{
  "n_layer": 18,
  "d_model": 192,
  "n_experts": 48,
  "experts_per_token": 1,
  "d_expert": 128,
  "d_shared_expert": 256,
  "activation": "xielu",
  "moe_layers": [2, 3, 4, 5, 6, 7, 8, 9, 10, 11, 12, 13, 14, 15, 16, 17],
  "router_score": "softmax",
  "normalize_top_k": false,
  "routed_scale": 6.93,
  "balance_loss": 0.00301,
  "balance_bias": false,
  "router_z_loss": 0.001,
  "init_std_router": 0.00737,
  "lr_router": 0.00213,
  "vocab_size": 2048,
  "norm": "rmsnorm",
  "norm_eps": 1e-05,
  "tie_embeddings": false,
  "optimizer": "soap_variant",
  "lr": 0.00493,
  "beta1": 0.95,
  "beta2": 0.99,
  "grad_clip": 1.0,
  "batch_tokens": 131072,
  "seq_len": 512,
  "train_tokens": 460900000,
  "steps": 3517,
  "dataset": "wikipedia_en"
}
Below are experts of layer 3 (counted from 0) of a mixture-of-experts language model. Rows are named router (the router's row for the expert), up (a neuron's input weights, with its number) and show model dimensions 0-191. Each number is 128 + 24 x the weight over its row's rms, rounded and kept within 0 to 255.
After each expert's rows: a language model's description of what the expert responds to. This comes from a sample of Wikipedia text that the model never trained on.

# expert 39
router [166 145 154  99 154 154 114  99 104 112 105 108 104 151 103 142  95 150 154 138  96 104 126  97 131  96 104 125 103 153 127 163 101 105 157 157 160 111 129 157 100 119 103 130 124 102 114 140 102 155 114 157 156 152 161  98 103 133  93 102 103 137 109 135 102 102  94 104 111 117 116  92 154 157 162 105 113 149 153 114 155 133 159 133 104  95 136  98  99 145 102 157 147  99 108 160 108 150 103 155 159 133 145 161 109 106 159 102 120 151 157 121 114 157 101 153 153 151 159 157 153 154 162 153 146 103 137 167 128 156 103 160 110 113 154 106 156 124 100 159 156 156 128 157 103 154 125 156 114 107 137 144 161  99 147 100 155 154 106 119 112 154 103 123 153 164 119 156 104 150 156 153 101 157 155 101 162 156 103 100 107 128 101 154  99 103 158 153 116  97 127 126]
up1 [151 130 120 156 138 123 104  99 131  93 138 131 128 184 144 136  77 156 107  94 114 105 126 125 156  78 158 145 121 138 147 112 114 124 104 142 137 154 177 173 142 158 133 135 184 118 127 119 123 122 137 146 112  93 152 136 122 112 113 122  94 113 138 141 105  98 140 162 105 118 140 113 105 121 120 144 136 156 128 131 125 146 106 169 131  87 108 131 129 109 141 119 113 105 116 116 131 157 106 144 135 133 116 143 152  96 126 105 123 194 148 124 128 138 108 176 132 123 130 117 137 162 100 133 187 120 124 126 137 100 132 121 115 101 144  93 128 194  99 121 132 143 173 140 133 123 130 141 121 120 235 115 136 129 104 105 127 191  69  99 100 198 115 120 138 106 126 132  94 146 125 155 119 124 127 110 119 131 132 118 161 134 151 116 107 151 129 117  87 114 106 132]
Sports table cells. Blank cells, pipes and digits in sports results tables, plus endings like les in Fumbles and singles.

# expert 38
router [145 149 153  99 161 149 117 100  99 106 115 101  99 156 115 141 124 160 156 144  94 101 115  96 103  94 133 113 123 157 124 161 124 101 156 158 151 101 103 118 100  96 102 114 122  98 107 145 111 155 130 158 156 139  97  99 104 127  93 151 101  94 106 119 107 103  94 118 130 149  99  98 152 156 164  97 110 154 165 128 152 131 160 142 104 100 116  97  97 130  98 160 149  98 117 161 123 146 104 147 160 133 155 159  99  99 156 101 128 123 155 119 120 160 101 160 156 119 159 162 138 147 116 162 141  97 128 158 115 131 101 121 118 117 154 100 142 123 102 158 157 154 128 151 101 158 131 156 141 101 137 145 163 100 154  94 153 163 102 122 129 143  95 134 155 157 125 167  98 152 154 117  97 156 158 109 161 161 103  97  95 135 139 154 100  99 154 152 116  94 137 120]
up0 [111 117 146  73 119 102 124  65 103 151  95 128 151 114 150 136  60  80 118 146 121  96 118 100  90 125 140 146 135 140 112 103 124 129 119 135 142  92 110 107 106 103 135 154 182 131 151 115 117 102 168 150 142 128 159 130 119  99 156 169 102 121 149 138 116 155  94 125 183 156 133 113 155 128 132 164 101 153 124 108 146 131 130 141 110 114 123 115 107 112 110 169 124  98 125 137 165 125 112 114 127  75 115 160 122 146 134 126 103 135  72 121 131 174 128 109 126  90 140 142 154 124 126 130 150 165 138 119 148 144 122 105 131 132 117 127 135 111  93  97 133 111  94  97 117 126  86 126 159 143  87 164  93 109 153 113 152 159 155 116 116 153 118  94 118 106 162 119 132 136 148 101 134 148 122  78 157 104 159 118 106 108 155 149 100 135 153 160 166 114 179  88]
Spanish names, hyphens. Pieces of Spanish and Latin names, such as Migu-el and Mar-o-ons, plus list hyphens and capitalized starts like Th, Sp.

# expert 30
router [158 150 155  95 156 154 134  95 106 111 111 104 104 154 113 124 126 155 160 137  97 106 125  98 125  98 120  99 118 160 138 157 129 102 160 157 162 100 110 112  99 133 101 137 128 100 100 122 109 155 112 156 155 163 121 103 101 125  93  90 101 121 119 146 107 108  94 102 136 151 142 100 155 157 162 101 113 148 161 145 152 158 161 152  94  97 118  96  99 155  97 157 152 100 124 159 137 147 101 154 157 125 153 160 107 100 162  96 151 106 107 122 143 162 101 159 159 144 158 157 128 147 113 160 136 100 112 161 145 108 103 143 123 112 155 100 158 114 102 159 156 159  98 145 101 154 114 155 115 110 131 134 161  98 149  97 147 162 103 129 128 125  84 138 154 161 141 162 108 143 150 126 100 152 155 133 161 154 100  97 104 103 113 136 101 125 155 154 128  99 160 107]
up4 [173 123 133 122 114 145 132 158  84  90 156 127 124 108 103 147 132 139 146 163 120 122  82 110 182  99 135  88  82 130 144 123 165 107 144 114 199 125 141 160 103 167 153 170 127 103 142 122 111 144 135 123 112 146 142  79 132 153 106 137 122 152 125  76  93 118 116 135  77 176 140 110  92 127 149 134 132 145 108  96 133 113 128 103 149 180 150 102  92 114 114 134  96 114 129 129 139 140 116 145 135  79 147 142 103  99 153  85 101 120  79 152  97 118 104 122 133 117 119 146 203 145 112 143 127 131 132 151 175 125 133 153 136 123 147 137 126 116 150 102 161 110 117 153 135 152 122 139 119 121  92 128 148 111 162 127 115 121  98  90 156 111 140 120 115 103 150 108 102 107 148 139 147 122 141 130 146 126  98  96 138  80 124 115 106 108 160 125 151 104 166 138]
Number words, counts. Spelled-out numbers and their endings, such as three, six, twel-ve, n-ine, plus closing parentheses and numbers in dates.

# expert 26
router [145 151 161  94 157 150 139 101 110 102 113 104 102 159 133 138 154 155 156 133  98 103 114  99  76  95  99 105 114 155 135 163 136 105 153 156 153  97 125 144 102 121  99 156 117 101 119 122 116 160 120 157 155 115 157 104 104 129  93 137 104  93 106 124 107 103  92 132 151 156 121  93 150 157 160 102 110 158 161 160 148 146 159 148 101 109 140  95  99 132 100 156 151 102 122 156 125 153 106 151 158 147 151 160 104 104 162 102 126 132 136 113 138 160 101 156 155 150 158 157 116 149  83 164 142  99 130 158 118 113 107 125  99 124 154 101 152 116 105 158 152 159  90 153 100 157 128 155  98 104 130 138 162 102 150  97 151 156 103 128 119 131 106 102 153 160 111 164 103 148 156 128  98 153 155 138 157 154 105  99  99 139 116 130 103 140 156 156 142 100 156 120]
up4 [124 112 118 117 125 122  84 102 119 131 102 130 122 127 134 126 118 140 157 158 117 144  96  97 111 150 109  79 145 109 137 159 110 109 122 124 143  80 169  72 115 152 146 178  70 111 131 116 173 152 164 105 127 141 184 136 155  99 141 177  91 125 131 107 120 137 109  86 119 172 145 147 137 117 117 114 126 146 124 181 129 129 126  93 119 128 152 111 118 108 145 132 117 121 114 116 124 164 128 138 142  92 161 149 141  92 160 138 130 133 152 126 142 129 124 136 170 108 142 137 142 144 133 102 173 115 131 123 139  79 130 151  96  80 108 116 102 118 156 154 156 154 192 153 103 120 160 122 172 108 128 110 127 113 139 123 156 136 136 118 130 136  95 130 149 112 167  97 136 159 154 146 121 132 166 174 114 166  93 159 119 121 141 147 113 175 151 116 136 116  79 139]
Verb endings, main/its. Past-tense ed endings after verb stems, such as grant-ed, open-ed, plus common words like its, main, also, sold, received.

# expert 3
router [161 143 156  97 154 150 130  95 109 111 128 106 102 157  88 140 124 153 154 153 101 104 116  98  99  98 104 120 116 157 132 158 121 101 155 162 156 107 100 129 101 111 100 105 136 101 111 153 108 160 130 157 154 126 127 102 105 115  95 137 100  92 117 137 107  99  89 106 147 145  88  99 149 156 161 105 110 162 163 130 149 137 163 137 101  97 148  94  98 126 100 158 149  97 111 158 164 157  99 153 157 129 149 162 114 105 158 100 125 109 152 111 116 159 103 158 154 108 157 160 126 152 137 158 152 106 116 156 114 132 109 135 115 109 153 100 153 128 103 159 156 159 105 152 104 158 142 154 116 108 146 133 159  99 153  98 151 151 100 132 129 153 107 134 157 161 145 165 102 154 158 137 103 153 155  90 156 153 106  98 103 158 134 148 102 116 156 151 122  94 144 132]
up2 [112 142 118 111 131 177 118  88  64 134 118 114 131 139 143 119 138 171 147 131 151 117 116 127 102 114 113  93 116 126 152 115 163 132 144 151 139 107 131 166 105 129 130 118 114 124 113 116 133 157  62 122 135  71  94  98 127 108 103 127 121 140 113 150 140 125 139 129  69 154  95 118 131 128  94 117 129 146 106 158 119 110 156 104 112  81 121 106 119 101 119 110 129 104 136 158  78 135 122 154 140 113 145 152 132 110 138 124 145 186  96 137 182 139 107 148 147 139 133 153 123 123 133 162 188 147 156 126 144 156 127 108 191  94 125 124 163 143 136 143 153 145  97  80 124 105 151 119  89  84 119 161 134 116  82 129 136 122 128 121 113 107 156 126 116 158  79 135 159 148 132 159  98 137 150 143 137 131 111 112 102 192 129 109 108 150 145  97 159 114 108 148]
Table numbers and fragments. Numbers, pipes and name fragments in sports and election tables, such as 11, 17 and pipe cells, plus syllables in foreign names.

# expert 13
router [165 146 154  94 155 146 114  99 104 108 104 106 102 158 124 144 125 155 159 137  98 105 125  99 137  99 156 121 132 156 125 157 137 102 152 157 162 108 111 108  99 130  95 139 120 103  93 134 118 150 127 155 153 164 126 102 101 128  93 116 102 103 110 133 103 105  97 102  98 129 142  96 147 154 160 100 113 149 160 128 156 154 164 128  99  97 117  99  98 144 104 153 151  99 119 159 148 145 106 156 156 112 156 162 102  99 156  99 152 119 141 119 132 158 102 151 154 144 159 160 147 146 141 166 147  97 121 165 146 129 103 160 157 110 154 103 151 114 107 159 157 155 109 148 104 156 130 151 121 109 141 143 161 100 154  97 152 162 104 109 119 143  93 128 151 159 164 156 108 152 153 121 102 149 161 122 157 157 107  97  97 119 110 160 102 102 156 156 137  95 175 106]
up7 [132 138 109 118 128 103 119 125 158 131 114 141 159 148 120 132  99 164 147 132 126 139 150 102 147 133 165 121 119 136 116 140 159 121 135 123 105 140 154 129 122 110 116 115 131  99 103 166 150 146  93 141 139 101 112 108 137 147 125 115 125 120  81 104 164 132 151 108 118 128  90  69 162 122 125 178 121 140 165 199 137 103 140 111 141 111  78  95  89 156 117 124 121 126 122 141  95 153 101 139 137  93 150 113 133 140 150 134 127 142 157 128  94 111 138 124 146 146 130 126  88 129 177 137 160 125 152 106  81 153 137  93 126 125 100 137  98 120 124 142 168 173 187  77 104 120 121 130 114 113 174 111 143 124  89 120 131 123 157 191 109 123 127  94 147 135 163 111  97 175 117  97 128 120 137 168 160 149 157 125 126 117 175 122 129 192 150  98 122 112  93 114]
Mid-word fragments, founded. Word pieces inside words and names such as "ed" in founded and "n" in Denmark, plus list dashes and United.

# expert 18
router [158 146 160  98 159 150 122  99 111 108 135 104  97 160 103 145 126 161 158 147  98 104 118  96 103  96 119 119 123 156 131 157 126 107 158 154 156 101 109 140  98 108 100 101 135 101 111 149 107 158 136 156 156 125 128  95 102 113  96 145 100  93 103 123 109 102  90 125 160 146 108  94 154 158 168  94 111 154 157 142 149 136 160 152 102 103 138  94  99 103 101 158 149  96 116 157 130 156 101 150 160 132 157 158 107 103 158  98 134 124 157 127 121 160  99 164 157 126 158 159 131 148 122 164 131 102 145 155 141 135 104 142 126 123 152  95 160 122 104 161 153 156 110 149 103 155 122 159 123 100 128 147 163 105 147  99 153 157 103 124 129 153  98 120 153 157 144 166 106 147 159 115  97 156 159 104 159 158  98  94  96 147 127 150 101 127 156 148 129  96 147 111]
up2 [121 163 134 144 131 136 132 146 106 109 140 118 106 148 110 166 128 169 129 153 128 136 129 136 119 126 146 117 107 132  80 139 119 146 128 174 135 133 129  92 132  51 136 142 116 133 133 138 126 149 136 141 160 125 159  97 118 132 120 154 119 111 119 181 114 125  97 128 122 191 133  95 161 144 106  79 103 116 118 111 180 100 143 144 126 102  92  91 104 150 120 142 147 114 134 122 103 110 122 106 139 118 139 170 100  98 144 113 141 153 150 109 144 128 111 160 145 113 121 132 136 149 173 151 112 116 124 143 164 137 110 136 133 123 148  91 169 132 110 133 111 118 120 185  98 166 168 153  71 105 171 146 140 108 163 111 125 133  87 109 131 111 114 171 142 148 142 140 137 125 154 176 125 170 146 146 119 138 101 113 125 150  50 141 107  78 138 125  93 119  83 120]
Name-initial syllables. Opening syllables of names and words like Mo, Ro, met, Ya, often in Slavic or Romance names and sports lists.

# expert 21
router [158 147 157  96 155 149 130  99 109 109 107 102  99 154 111 134 126 155 157 148  98 105 125  95 109  97 127 116  99 154 137 165 130 104 152 156 159 103 132 160  99 114  97 137 128 100 121 120 110 154 110 157 158 131 165 100 102 138  93 112 102 100 115 144  99  99  96 107 143 145 123  93 157 158 161 104 112 149 157 132 150 141 159 126  98  97 128  96  98 131  99 160 154 102 107 157 115 153 101 154 158 146 155 162 103 101 160 102 111 131 143 117 123 162  98 152 157 156 161 155 135 151 124 162 148 105 129 157 120 139 106 130 122 108 157 101 156 118  98 162 156 153  91 155 100 156 129 155  90 101 121 144 161  99 147  95 150 155 101 134 113 155 106 125 156 162 111 166 107 153 156 120  97 152 154  93 157 154  96  98 103 139 123 131 101 117 156 153 116  97 150 128]
up21 [161 112 125 146 160  97 141 147 132 102 156 129 145 128 153 156 153 135 138 129 130 117 110 112  74 131 169  97 110 161 148 113 161 133 136 133 156 130  62 160 103 134 120 184 138  71 106 149 133 123 174 121 130 150 166 121 113 156 130 136 115  99 117 132 110 126 115 119 142  75 127 114 130 136 108  98 143 154 167 115 140 151 129  98 111 103 169  90 100 154 122 136 141  92 129 139 125  65 125 158 124  92 165 123 110 153 145  92 118 137 103 155  85 123 133 153 139 153 158 125  97 138 203  93 157 104  98 129 161 150 158 145 109  86 134 129 134 133 114 137 146 110 111 151 120 150  98 163 177 112 164 141  97 142 158 131 113 110 141 159 127 121 119 146 139 119 128 107 102 130 100 125 124 131  89 109 162 156 110 136 143 147 104 149 121 113 121 146 116 101 180 123]
Word-start pieces like sub. First letters and pieces of words after a space, such as sub→script, se, B, E, in names and titles.

# expert 37
router [165 148 158  95 154 148 130  96  97 105 119 106 100 157  96 141 138 154 153 151 100 101 120  96 107  95 129 111  98 152 133 162 124 103 157 154 161 107 139 139  97 135  98 122 122 103 111 130 121 157 124 155 156 140 131 101 103 118  92 123 104  96 109 126 105 101  95 114 127 134 109  96 148 158 164 102 115 155 161 120 152 135 160 137 101 101 119  95  94 126  97 159 149 100 119 160 149 152  99 149 157 129 154 163 101 100 157 103 118 119 143 119 111 162 101 156 156 130 159 160 128 152 131 159 152 102 114 170 101 125 106 150 119 109 153 102 161 100 104 162 156 153  86 152 103 156 143 155 134 108 140 142 163 103 142  97 153 157  99 129 124 152 103 138 158 157 116 160 102 149 155 111 100 153 156 104 157 155 103  99 101 138 125 133 101 101 159 158 122  95 168 109]
up0 [ 97 128 158 113 112 143 116 111 138  76 125 132 125  99 161 104 141 170 126 100  93 118 102 101 117 118 139 106 120 141 110 104 121 106 109 121 160 134 117 131 121 160 141 115 119  85 128  72 156 138 115 146 127 156  68 124 124 150 125  76 110 102  90 114 103 133 139 135 128  60 136 106 156 142 141 129 119 123 169 146 136 157 136 151 143 146  66 144 109 116 126 152 162  88 128 124 111 167  97 116 126 114 143 144 128 139 153  74  99 118 134 141  74 108 113 144 150 166 148 138 116 137 150  90 120 101 149 120 145  99 117 167 158 110 111 120 110 145 134 115 129 128 135 161 114 117 145 144 194 103  77 137 140 118 137 113 147 148 139 139 121 156 147 166 127 147 141  96 127 182 153 150 130 102 141 173 151 153  95  92 109 120 157  74 119  87 131 137 113 114 136 141]
Digits, primes, word pieces. Table numbers 0 and 1, prime marks in coordinates, emoji bytes, and word endings like "al" in normal.

# expert 22
router [159 144 153  99 157 151 127  91 109 108 116 105 103 155 112 139 108 155 152 155  99 103 115  99 108  96 106 124 109 156 122 151  96 106 158 154 160 104  89 113 100 119 107  94 135 101  96 143 110 158 127 156 153 152 113  93 102 123  95 129  98 107 108 132 106 103  95 104 121 130  97  91 151 152 163  99 109 153 160 146 153 136 158 139 109 100 130 102  96 140  99 155 149  99 103 160 143 151 103 150 158 129 154 157 105 110 158 101 114 105 138 119 111 159 102 157 156 107 157 159 146 149 137 159 137 104 130 152 128 122 106 137 134 106 149 100 146 128 103 162 156 152 153 150 105 157 129 157 144 106 157 133 164 104 156 100 150 151 109 120 123 141  96 138 153 154 135 168  95 147 155 138 101 157 154  68 161 154 103  99 102 154 148 162 103  97 160 146 131  97 127 131]
up2 [150 119 110 138 123 146 168 111  92  98 109 107 118 151 159 106 158 113 132 175 111 113 129 128 108 118 116 139 117 141 164 120 139 147 179 132 165  85  58 156 122 142 100 146  96 111 127 167 171 167 160 122 148  66 124 142 101 126 123 110 107 155 154 116  91 110 166 160 127 118 156  59 140 115 152 137 152  93 133  86 131 124 139 127 173  77 145 161 123 114 134 155 125 130 142 181 104 137 125 159 135 109 167 145 154 120 130 128 121 186 141 150 114 127 138 133 161 115 159 147 113 144 142 170 154  99 131 133  75 124 109 122 147 145 144 108 144 131 132 140 115 161 144 143 130 131 123 148 108  96 142 113 128 112  89 127 126 169 118 128 124 144 130  89 110 143 119 131 100 152 108 125 126 144 148 134 136 160 138 134 135  77 102 108 110 179 119 120 126 146 107 164]
St and name pieces. St or st tokens and mid-name pieces in sports lineups, statistics and election tables, such as W-at-son, Ra-d-ical, st-ruck.

# expert 36
router [159 142 155  92 155 152 130  96 112 106  94 104 100 159  99 134 122 153 160 138  96 105 125  96 130  97 117 112 121 157 130 167 122 106 153 159 160 102 122 131 100 130  94 149 129 104 101 115 114 154 141 157 151 162 125 103  99 132  96 109 101 120 113 146 105 104  94  94 107 132 112  95 153 153 158 107 112 154 159 118 154 137 158 110 104  98 136  99 100 160 102 158 155  97 121 161 138 152 103 153 160 124 153 158  97 100 161 102 129 128 131 115 134 159 103 155 153 148 159 158 154 151 137 165 150 103 112 166 125 140 105 159 124 109 157 101 153 108 102 161 156 154  99 154 103 159 132 156 127 104 145 134 165 103 152  99 155 159 106 114 116 144 104 130 150 160 135 155  99 146 154 141  98 154 158 117 159 157  98 101  98 124 104 145  99 105 157 156 137  95 159 108]
up0 [121 129  98  99 133 117 136 104  83  99 127 117  97 126 156  86  96 129 126 104 151  99 122  85 111 107 151  98 109 142 127  95 143 139 124 119 118 138 133 108 146 110 129 111 120 130 145 196 105 133 100 131 156 142  68 117 122 120 119 158 123 210 127 108 102 100 136 118 120 120  84 111 117  85 149 133  77 114 121 119 103 165 152 134 104 150 129 150 111 147  99 140 148 128 149 113  98 129 124 108 131 155  94 166 127 146  95 120 104 144 153 160  76 112 115 120 127 138 100 131 123 141 113 128 145  99 145 132 185 132 103 131 127 114 126 146 105 116 146 139 156 155 118 122 179 122 126 141 146 152 110 181 120 123 154 137 135  97 159 124  94 159  86 132 132 133 134 149 121 136 130 101 129 132 141 156 143 143 152  78 128  62 146 116 139 169 128 182 172 151 169 148]
Word stems, table pipes. Newlines and pipes in tables and lists, plus stems before suffixes, like pass-enger, Ra-il-way, exped-ition, back-s-troke.

# expert 45
router [157 151 157  95 154 145 125 101 101 108 128 102  99 153 132 145 123 163 152 156  97 101 121  96  95  96 131 118 109 155 126 166 130 109 153 161 161 109 122 137 100 133 105 126 130 101 109 136 114 160 122 158 154 121 152 104 101 130  95 126 100  91 111 124 107 100  92 126 151 145 118  94 155 156 158  98 104 157 162 124 156 145 161 147 100 105 130  96  96 122  97 156 157  99 116 157 140 161 105 150 156 143 154 161 117 110 159 100 114 106 151 137 114 159 102 154 156 140 158 160 127 154 128 165 139  98 126 158 136 136 105 140 117 105 156 104 148 112 103 162 156 163 103 155 103 160 137 152 109 105 138 149 160 100 159  96 150 151 101 140 142 143 101 127 154 158  96 165 104 154 155 109  98 156 155  86 156 154 105  95 104 129 127 115 100 120 161 154 109  96 155 105]
up0 [117  85 134  94 101 145 106 111 111 130 147 128 115 169 118 139  97 133 136 117 102 112 114 134 147  84 152 123  88 145 173 116  89 148 156 122 125 105  98 135 145  92 104  97 139 109 134 139 127 162 110 142 148 182 122 125 112 122 147 167 144 123 106 131 137 116 134 143 174 162  83 137 137 171 145 126 127 157  91 111 143 177 167 150 100 139 128 145 111 121 107 151 156  98 141 145 140 133 108 114 139 149 157 150  83 116 161 117 174 186 146  98 123 131 104 118 135  86 160 149 134 131 136 106 119  97 163 141  83 110 134  68  99 111 132 118 129  93 121 139 126 131 105 146 123 132 148 144 143 110 106 163 140 111 193 102 133 133 146 105 131 133 107 109 137 162 136 163 139 123 149 142  93 135  96  59 165 125 129  96 114 131 139 147 110  99 156 147 150 102 145 165]
Short lowercase word pieces. Lowercase pieces inside words, such as "now" in snow and acknowledging, "cu", "oc", plus g, b, and chess moves.

# expert 6
router [153 140 154 100 153 145 119 101 105 114 102 107 104 158 112 152 117 157 153 143 102 104 120  97  91  97 104 123 123 154 138 156 127 101 154 155 158 104 117 135  99 107 101 114 135  99 117 158 110 158 153 155 154 104 151  99 106 105  96 146 104  95  98 136 110 103  93 115 152 114 100  95 151 150 166  96 112 147 156 122 153 130 155 138 103 103 162  96  98 121 102 156 153 100 114 160 140 153 102 150 157 133 148 156 106 102 160 102 121 115 151 142 119 157 101 160 157  91 156 155 145 152 129 161 145 106 147 157 143 152 111 132 145 116 150 100 158 145 104 158 152 155 151 155  99 153 127 154 153  98 134 153 161 103 152 100 153 156  99 135 116 161 106 113 155 156 130 159 104 151 154 100  99 155 151  89 158 154 105  99  99 155 104 151 101 152 156 152 142  96 133 132]
up3 [133 124 147 136 123 177 111 103  99 109 108 125 142 146 129 155 158 133 141 162 134 117 140  99  75 147 209 141 125 114 143 143 112 128 116 149 128 152 142 176 137 112 125 107  66 103 165 162 135 104 145 127 127 208 161 143 113 123 152 162 153 132 101 104 118 106 103 114 109 167 117 107 123 157 109  77 102 155 121 129  85 147 139 126 123 112 134 106 113 148  94 116 164 126  94 154 105 116 140 140 146 109 163 102 164 125 141 120 136 168 112 120 133 142 130 127 142 155 106 134 148 143 110 112 189  91  99 150 137  90 148 145 136 107 118  85 172 109 128 137 135 162  61 130 104 163 158 134 100 127  99  96 114 106 130 139 119 139 122 126 108 102 121 120 126 160 121 169 153 126 156 160 120 151 122 156 123 140 123 139 128 108 149 146 115 146 120 138 118  99 138  89]
Plural s, organizations. Word-final s in institution and event names like Martial Arts, Olympics, plus member, based, York, research in biographies.

# expert 12
router [144 151 154  96 155 149 147 101  93 102 115 102 100 158 124 136 146 161 159 148  94 103 122 100 104  94 112 110 114 157 131 164 133  99 149 158 160 104 133 150  99 110  98 140 120 100 114 141 112 157 115 161 158 126 133  98 104 119  95 140 102  96 100 114 101 102  99 129 152 154 117  96 154 154 161 102 110 148 163 133 152 130 162 148 108  99 134  97 100 134 102 159 147  98 116 157 129 150 101 151 157 142 156 159 110 105 159 102 133 143 160 108 115 158 100 155 156 138 163 160 116 153 108 158 134 100 137 158 141 151 104 121  90 118 156 102 159 136 102 164 155 159 122 153 103 161 123 157 113 106 129 138 162 100 156  95 151 159 102 142 113 129 107 127 154 156 125 161 105 150 155 119  99 152 159 116 160 158  98  98 102 135 122 152 102  99 157 152  98  95 127  98]
up2 [163 139 126 107 134 128 129 119 139 126 130 129  86 102  75 126 104 115  95 124 137 134 193 131 113 102 139 154  90 134 139  77 144 103 102 173 151 118 122 113 105 149  91 112 186 145 106 134 141 127 189 142 121 118 153 122 112 177 145 106 138 101 111 118 131 126 111 100 154 131 170 119  98 122 146 105 130 170 134 130 104 154 157 130 100 126  84 111 143 166 112 154 101 145  91  91 178 110 125  98 137 160 133 131 176 119 114 120 136 122 138  79 137 115 141 117 132 153 116 124 116 144 133 136 152 139 124 148 113 112 171 142 148 112 140  92 134 115 130 123 116 163 163 115  93 165 116 117 143 137 154 160 130 105 153 116 126  84 139 127 105  87 117 149 135 134 142 145 109  99 145 143 125 147 105 157 119 110 146 106 148  21 141 139 119 143 106 161 114 113 113 146]
Word-initial pieces. Opening pieces of words after articles, such as re in rewarding, a, Christ in Christianity, plus US place-name pieces like Oreg-on, Kans-as.

# expert 31
router [156 144 155  99 155 149 132  96 112 109 110 107 103 154  90 125 119 151 157 138  97 102 122  99 115  97  99 117 105 154 136 166 122  99 156 156 161 104 127 151  98 109  94 122 142  99 121 127 113 154 120 158 156 136 158  97 101 122  96 117 100 113 108 141 104 102  94 110 113 124 108  97 150 155 160 104 113 154 158 114 148 134 165 128  96  93 126  95 100 122 103 158 147 100 116 157 136 157  98 156 156 152 147 159 106  99 161  98 123 157 150 109 131 157 101 149 157 140 159 157 127 157 134 158 145  99 135 161 133 144 108 148  88 108 158 102 158 108 102 159 156 157  95 157 103 160 140 158  99 112 137 134 161 103 147 101 149 152 101 121 103 144 108 122 157 162 126 164 100 148 155 139 100 153 156 109 159 157  92 100 104 141 102 146  99 119 156 155 115  94 139 116]
up0 [124 160 150 101 170 161 119 148 118 124 120 155 106 135 134 155 116 140 111 145 144 126 159  86 120 104 185 147 116 108  70 106 143 155 138 134 129 122 147 149 124  79  95 131  99  72  60 123 127 128 129 133 112 110 173 140 127 150 120 105 132 108 113 157 113 138 102 143 125 139 122 114 153 150 144 130 129 129 141 118 116 133 127  56 129 136 144 118 128 104 136 128 147 127  97 158 130 107 134 155 145 181 170 125 152 145 124 158 148 177 134 146 106 177 124 143 131 115 140 138 157 118 126 133 162  81 131 136 119 134 123 139 105 112 121 122 123 112 126 140 125 156  90 120 147 151 177 130  86 167  86 142 140 119 179 125  95 135 102 116 181 147 129 117 112 133  92 150  96 119 129  85 107 156 160 166 144 169  97 121 122 167 150  95 111 146 147 158 178 116 145 123]
Table separators and newlines. Markdown table separator rows after header lines, newlines before section headings, and mid-word pieces in place names like Yorkshire and Canadian.

# expert 44
router [151 145 159 101 159 145 133  97 110 111 126 104 102 157  98 149 124 159 154 154  99 104 118 101  97  95  79 114 106 156 133 159 114 105 155 154 158 109 116 140 100 119 108 116 140  98 111 158 115 158 136 158 152 117 138  96 103  98  94 143 100 104 106 117 108 105  93 125 161 150 109  94 151 154 166 102 108 152 159 143 148 137 161 143 104 107 160  99  99 116 103 157 149  99 123 157 138 155 102 151 160 140 153 158  96 103 159 104 117 123 150 122 130 159 101 161 156  98 160 157 142 151 127 158 143 103 152 152 130 142 103 123 125 113 152  99 158 136 103 160 156 156 113 151 102 160 108 160 147 105 150 142 163 102 151  95 152 157 104 136 133 148 104 113 154 155 116 165 102 141 153 123  98 158 154 102 157 153 102  95  98 168 126 139  99 136 157 146 132  99 147 119]
up1 [134 129 162  99 153  86  97 158  87 124 163 110 128 113 104 141  81 138  97 106 139 105 127 103 161 127 145  85 128 152  92 109 159 122 137 157 155 116 141  94 123  69  93  98 108 106 126 140 136 134 179 126 130 115 140 116 122 155 129 112 139 122 131 178 144 107 120 117  99 117 114 109 147 116 156 147 125 133 126 134 139  80 131 114 102 119 175 140 126 121 104 134 160 117 147 163 127 153 137 143 149 154 145 152 111 133 150 122 126 148 144 136  96 131 108 145 137 104 144  98 115 141 122  90 143 144 133 145 179 118 133 103  83  99 100 120 145 101 115 149 186 135 121 147 105 104 158 154 102  95 165 102 147 136 136 101 152 140 124 181 149 169  95 133 169 131 105 139 166  95 140 127  94 125 130  99 168 126 174  94 109  75 136 180 141 104 114 114 159 139 115 155]
Quantifiers and table numbers. Quantifier words like those, some, all, many, large, plus open parentheses and numbers like 18, 19 in stats tables.

# expert 10
router [153 145 154  98 154 149 146  98 104 111 120 101 102 157 141 144 129 160 158 152  99 103 112  99  83  95 135 112 126 154 139 163 125 106 160 158 157  99 102 132 100  98 101 151 134 104 103 113 113 156 144 154 155 112 157  97 102 122  98 141 104 111 104 134 108 104  91 127 167 146 106 100 145 155 160  98 108 150 159 148 151 154 159 146 108 109 142  99 101 112 103 157 154  98 109 162 119 156 103 154 159 161 149 160 104 104 156 100 129  97 139  95 143 155 104 157 155 138 156 160 111 154 121 161 144 103 106 156 122 108 102 114 123 122 153  99 166 127 104 157 154 153 130 156 103 152 123 158 109 104 131 142 162 101 147  96 151 154 104 137 126 125 111  93 156 156 128 171 103 148 153 128  99 155 150 118 159 153 103  96 100 134 106 132 103 142 154 151 156  99 154 120]
up0 [114 156 151 155 114 120 136  97 107 129 131 119 123 103 103  97 123 108 126 112 134 100 151  89 124 136  96 104 117 142  83  97 151 142 164 114 149 127  90  97 116 128  89 106 119 126 114 109 133 141 138 147 153 158 112 163 111 162 151 178 108  77 133 143 155 113 139 149 138 104 115 123 158 167 123  72 129 161 121 112 158 129 166 160 110 144 150  88 111 146 113 122 122 128  84 135 128 100 113 158 133 106 121 149 121 101 132 114 128  86 119  82  77 135 103 103 140 121 120 141 108 141 162 145 134 169 106 122 171 102 134 114 140 153 144 147 191 153 103 174 143 152 100 106  92 143 121 136 194 118 112 153 148 147 146 133 129 166 130 157 133 116  99 127 149 163 128 105 135 119 137 104 120 140 176 118 137 133 140  88 154  59 127 150 120 127 123 120 147 125 100  82]
Infobox name fragments. Pieces of proper names and commas in infoboxes, species entries and tables, such as Ge-off, Time z-one, Muncie, IN.